python train.py --n_layer=11 --d_model=128 --n_experts=8 --experts_per_token=2 --d_expert=64 --d_shared_expert=0 --activation="swiglu" --moe_layers=[0, 1, 2, 3, 4, 5, 6, 7, 8, 9, 10] --router_score="sigmoid" --normalize_top_k=true --routed_scale=1.5 --balance_loss=0.00201 --balance_bias=false --router_noise=0.1 --router_logit_norm=2.0 --init_std_router=0.0216 --lr_router=0.000614 --n_head=6 --n_kv_head=2 --head_dim=32 --vocab_size=8192 --norm="rmsnorm" --norm_place="pre" --norm_eps=1e-06 --positions="rope" --rope_base=10000.0 --rope_fraction=1.0 --qk_norm=false --attn_scale=0.177 --tie_embeddings=false --parallel_block=false --init="normal" --init_std_qkv=0.0442 --init_std_o=0.0 --init_std_up=0.0442 --init_std_down=0.0 --optimizer="soap_variant" --lr=0.00685 --lr_mult_o=0.627 --beta1=0.95 --beta2=0.99 --lr_head=0.00952 --grad_clip=1.0 --warmup_steps=200 --schedule="wsd" --decay_fraction=0.662 --decay_shape="linear" --final_lr_fraction=0.0 --batch_tokens=65536 --seq_len=256 --doc_mask=true --train_tokens=622300000 --steps=9496 --dataset="wikipedia_en"
Below are experts of layer 6 (counted from 0) of a mixture-of-experts language model. Rows are named router (the router's row for the expert), gate (a neuron's input weights, with its number), up (a neuron's input weights, with its number), down (a neuron's output weights, with its number) and show model dimensions 0-127. Each number is 50 + 10 x the weight over its row's rms, rounded and kept within 0 to 99.
Before each expert's rows: "raises" lists some tokens whose logits its average output raises strongly, later layers aside; "mostly gets" lists some tokens that are sent to it at least half of the time. This comes from a sample of Wikipedia text that the model never trained on.

# expert 6
raises: "in", "j", "ag", "ad"
mostly gets: " s", " pl", " w", " expl", " station", " ph"
router:33 53 42 54 44 56 66 46 49 47 50 54 54 66 33 54 50 75 38 43 62 31 66 41 45 55 39 33 52 66 41 32 45 31 35 41 50 52 49 57 43 48 54 32 46 37 63 54 53 53 44 49 54 49 46 47 38 35 38 60 45 70 50 47 61 49 41 38 61 48 64 52 46 49 51 43 55 42 47 37 62 51 46 48 61 53 60 52 57 62 66 38 29 39 40 55 49 40 31 49 59 54 31 52 69 41 66 43 33 58 59 54 52 55 50 38 54 54 46 35 47 43 52 42 51 56 75 59
gate4:48 60 31 39 32 58 76 51 52 52 66 64 39 67 49 39 62 52 53 40 44 51 64 52 55 66 47 26 52 46 31 64 58 34 45 42 76 61 48 60 41 53 47 49 55 45 44 54 47 37 45 39 49 56 48 51 55 52 45 39 42 49 47 45 53 62 52 48 56 22 38 45 61 30 35 38 48 36 58 41 43 45 31 58 49 54 60 63 72 67 58 48 46 39 48 35 40 48 62 54 60 58 50 48 54 45 64 53 40 48 59 57 41 60 51 36 41 49 47 51 46 40 44 54 50 56 58 58
up4:46 42 57 37 49 50 69 63 65 49 47 50 63 61 44 52 49 57 35 78 46 52 30 41 53 48 54 50 47 37 40 26 50 38 37 44 49 46 51 64 56 57 42 54 32 41 76 47 48 28 49 65 37 64 41 55 50 49 61 48 50 49 43 41 58 49 49 37 31 41 52 52 41 50 48 36 41 52 55 46 44 56 43 49 50 35 51 36 48 66 40 60 39 51 55 42 58 64 21 39 34 57 39 61 60 55 44 45 37 44 57 62 42 48 58 56 37 48 53 44 55 41 36 67 41 52 47 49
down4:44 53 31 50 44 51 48 50 40 77 63 69 53 59 51 64 51 44 53 34 57 34 62 56 44 26 55 49 55 41 40 48 30 48 60 49 56 32 44 48 44 51 38 56 39 44 42 65 49 62 48 56 52 50 64 51 62 50 41 45 47 34 51 61 46 52 19 69 67 46 53 46 39 47 67 41 47 46 42 35 34 50 65 41 42 43 44 41 51 53 48 49 47 40 55 51 47 40 58 61 56 37 51 44 47 60 41 42 50 51 38 33 52 58 42 39 60 47 63 46 36 56 47 71 53 33 42 64
gate5:61 64 38 48 61 55 42 54 76 38 30 60 62 47 52 35 45 69 44 52 62 45 46 45 46 56 47 20 55 73 57 57 43 49 72 53 43 67 41 53 42 39 52 34 43 43 49 54 53 55 55 45 34 42 38 46 50 44 62 51 46 46 67 26 46 59 47 57 49 41 60 53 51 54 49 58 56 45 41 41 51 51 38 39 48 43 50 36 59 72 59 45 56 42 37 47 43 50 43 44 47 35 32 39 56 46 62 51 51 54 55 48 37 58 48 44 57 47 56 55 37 29 49 45 47 43 74 60
up5:57 52 56 38 55 47 32 51 50 51 43 50 54 31 56 55 46 37 43 57 61 30 40 55 38 49 32 32 45 43 51 58 49 59 56 29 46 50 56 53 61 52 49 41 58 40 44 38 61 54 43 46 33 61 62 39 56 31 45 72 48 46 54 49 38 59 48 41 42 34 33 59 46 48 57 56 31 54 55 63 38 57 64 33 55 53 51 67 48 44 45 66 44 40 53 50 46 59 72 25 62 51 35 54 56 49 61 41 39 61 42 55 44 48 49 46 41 60 52 36 56 36 32 51 63 56 52 29
down5:48 54 24 60 53 43 45 58 53 44 46 44 56 37 49 33 57 48 43 60 43 57 61 43 48 46 46 38 66 55 57 37 35 56 59 24 44 65 40 54 38 35 45 53 48 45 58 52 72 54 43 46 54 67 49 34 45 48 75 41 68 42 67 39 37 41 41 67 63 58 58 43 55 32 60 46 48 53 53 56 40 47 46 56 50 51 32 42 63 60 33 51 39 59 38 46 57 57 65 58 47 54 44 51 50 47 49 67 47 63 52 70 55 50 57 50 57 47 65 62 31 47 50 59 56 34 55 52

# expert 0
raises: ";", " and", " |", "\n"
mostly gets: "ation", "s.", "es.", " University", "ed.", "ations"
router:68 55 62 42 49 58 46 45 69 51 51 66 37 46 37 70 66 28 50 58 48 56 76 49 57 39 50 56 56 55 57 57 55 37 50 34 43 53 55 39 45 52 52 53 41 36 55 30 47 50 53 29 60 53 48 36 54 54 51 52 75 38 65 53 43 63 46 57 30 46 49 39 45 56 60 55 49 39 49 45 59 61 54 42 54 46 59 59 47 38 45 53 60 46 50 44 42 63 60 44 32 41 28 68 55 61 48 54 49 47 53 56 39 38 65 46 64 42 40 48 34 52 44 51 71 57 57 61
gate38:48 54 49 67 46 51 58 41 46 41 52 64 47 53 70 60 42 51 58 39 34 50 71 21 50 35 48 47 38 58 55 46 41 12 40 57 51 59 42 54 40 53 58 50 50 66 61 49 48 47 35 46 49 50 47 48 46 50 58 34 75 57 47 53 40 68 57 57 51 49 35 49 67 35 59 63 33 49 43 52 51 64 55 52 46 46 34 58 62 52 58 51 57 57 49 66 55 56 56 43 58 38 61 41 51 53 40 50 52 47 46 40 65 51 74 41 54 47 63 58 47 53 56 50 44 45 72 57
up38:27 46 61 53 53 51 54 61 38 40 60 42 55 29 65 48 41 73 58 44 46 41 57 34 55 60 56 54 36 44 59 54 46 43 47 37 43 49 44 29 49 58 61 38 61 53 68 47 49 32 55 63 55 47 52 53 45 59 39 45 39 62 47 38 61 51 50 53 46 38 26 53 45 43 40 40 33 51 47 62 50 41 58 53 60 44 44 54 55 45 72 46 61 58 76 51 49 48 57 24 55 48 62 48 43 52 46 50 52 64 49 48 63 73 59 47 49 48 70 41 52 42 36 48 39 51 59 37
down38:59 51 48 49 57 48 45 48 45 41 47 65 64 54 53 32 47 63 56 55 55 44 56 34 48 38 60 58 37 45 57 58 38 40 31 59 57 62 44 51 54 61 51 50 58 68 67 47 60 55 43 56 22 55 43 43 61 48 58 54 48 52 52 53 68 62 74 67 46 52 42 46 40 36 51 40 51 55 40 67 44 57 70 56 53 47 41 46 50 72 36 47 34 77 54 60 57 50 53 45 50 40 65 41 42 53 45 54 58 62 61 55 71 60 72 36 51 54 68 40 43 51 57 57 49 55 55 45
gate39:60 34 53 34 50 40 58 36 59 41 51 48 44 63 37 45 60 40 68 46 53 46 62 49 50 46 43 64 42 36 60 61 52 42 39 44 65 41 35 50 52 42 35 47 35 58 55 57 46 61 51 50 48 35 33 36 55 61 59 38 76 44 50 46 74 56 69 62 54 46 42 64 56 31 56 41 53 53 39 40 45 63 50 38 40 49 52 47 44 52 54 53 48 53 41 74 50 52 35 50 49 69 60 54 58 46 54 49 40 57 52 46 67 42 59 59 67 45 49 65 43 40 48 49 69 55 73 44
up39:53 47 44 54 32 48 45 41 42 40 50 39 56 34 39 61 47 59 30 38 50 53 33 30 60 35 55 42 42 58 49 57 34 73 56 51 53 56 52 36 44 39 61 45 27 38 48 55 54 50 51 48 57 60 51 48 52 62 63 55 47 46 53 41 29 44 59 41 51 52 44 61 62 60 58 40 58 62 36 44 73 63 63 46 52 38 40 35 56 53 70 41 57 36 57 64 51 62 59 29 32 49 51 40 54 75 38 56 45 52 37 57 56 46 55 48 62 57 51 51 40 59 60 62 52 47 55 53
down39:64 54 48 58 58 64 51 46 61 43 45 44 44 35 56 47 30 38 44 46 49 39 42 46 70 55 51 52 45 49 42 44 40 36 48 53 49 56 57 39 47 40 53 47 48 47 41 54 65 25 65 60 44 43 52 43 57 47 52 47 39 40 51 61 58 38 57 44 55 34 48 77 51 48 55 52 48 48 27 68 44 47 62 41 48 49 49 53 63 41 52 39 56 55 49 75 74 41 42 44 43 37 52 28 43 41 67 41 36 46 48 40 59 64 41 56 48 57 41 54 45 49 51 69 47 64 42 23

# expert 3
raises: "ist", "it", "ic", "er", "en", "iz"
mostly gets: " became", " election", " been", "ir", "ur", "in"
router:42 43 39 39 68 37 61 37 59 49 50 50 54 42 56 65 34 49 66 47 52 44 53 61 46 42 42 36 67 59 40 40 44 41 63 63 46 46 56 43 65 40 59 66 52 49 24 58 62 59 39 39 58 52 47 42 43 56 62 57 57 33 37 42 50 40 51 42 50 50 55 63 57 70 39 65 58 40 46 46 60 63 50 52 46 35 64 44 41 34 52 51 53 45 60 58 55 28 52 39 32 56 40 57 47 53 52 41 44 38 43 60 58 43 60 71 51 58 70 58 40 55 58 38 51 49 29 50
gate9:45 47 48 44 70 54 44 22 46 42 44 52 51 53 52 64 37 52 72 60 50 41 43 44 35 58 60 52 54 37 59 24 45 47 59 53 34 37 49 35 48 44 50 57 53 36 26 69 62 58 56 36 48 61 44 56 49 47 67 50 45 38 53 49 59 62 59 47 57 54 44 62 46 47 49 59 53 46 48 51 60 50 50 42 31 37 60 40 66 35 51 60 62 29 49 31 50 52 50 48 38 36 49 59 70 63 49 50 49 45 71 65 54 46 51 67 45 39 54 54 60 58 41 38 58 47 46 56
up9:69 48 69 70 53 59 54 65 60 46 41 32 49 30 54 56 57 36 48 40 57 55 39 55 59 35 42 50 54 39 60 61 35 48 57 44 44 46 46 52 39 50 67 48 46 29 37 57 43 46 44 33 50 55 61 38 44 37 38 47 46 53 66 41 57 56 31 55 62 48 67 47 57 45 53 42 54 39 47 48 50 48 44 67 55 33 37 77 53 54 54 31 29 66 53 52 42 55 65 46 60 56 62 39 30 51 41 46 59 51 62 56 53 63 54 41 55 49 53 45 43 49 54 52 68 52 54 47
down9:63 51 47 32 59 46 44 47 35 43 50 45 35 34 48 42 39 56 51 39 47 50 54 59 40 48 44 42 62 42 63 53 51 50 40 48 39 69 30 57 48 41 47 38 41 52 67 67 40 64 43 42 48 45 76 40 41 54 53 36 54 54 46 49 37 51 53 46 58 41 52 45 34 44 56 35 47 44 39 74 61 54 54 46 64 48 31 38 61 60 71 49 45 53 40 50 59 47 47 53 69 53 51 37 43 52 55 52 26 41 49 70 42 48 69 33 35 50 50 50 35 44 51 59 35 59 38 56
gate10:28 45 48 48 75 49 61 44 52 47 48 52 61 49 53 50 38 50 40 47 45 71 53 58 53 49 36 53 75 35 53 76 56 41 49 45 50 55 42 43 34 42 45 30 47 58 27 35 60 53 23 45 48 49 36 60 38 54 52 52 52 38 49 54 52 39 43 43 34 53 63 78 58 60 61 51 65 41 60 47 57 49 53 54 50 37 58 40 63 57 59 48 49 33 34 62 45 37 53 50 51 36 48 52 28 45 51 42 47 44 50 52 43 59 45 51 45 48 59 59 47 54 53 61 48 46 37 66
up10:44 45 57 47 49 27 29 48 47 52 52 35 70 64 49 39 43 76 45 44 41 38 48 52 55 60 52 62 35 67 54 50 46 59 60 40 57 50 61 53 50 50 68 47 49 60 65 37 59 42 64 64 40 60 50 64 52 38 64 42 58 68 54 45 46 67 40 40 53 54 44 59 45 60 58 65 48 47 47 43 43 57 38 38 51 44 38 53 49 42 46 61 47 47 53 29 48 60 47 60 73 42 54 39 40 48 42 43 50 46 37 43 51 56 30 73 44 55 56 51 58 46 47 25 46 49 53 65
down10:51 48 33 46 55 51 51 63 44 57 53 45 59 49 64 56 55 42 66 57 41 65 52 49 61 41 73 44 45 45 54 56 60 55 51 51 48 53 55 65 45 66 53 50 49 61 45 36 51 39 49 44 58 77 35 59 61 41 55 60 55 28 52 42 36 69 60 64 52 52 48 51 49 55 46 51 55 43 52 42 49 48 48 49 43 35 37 49 47 25 51 53 42 61 46 58 38 41 40 54 61 59 38 39 45 56 47 39 64 28 30 49 25 47 31 39 50 49 51 40 37 46 28 47 63 71 45 45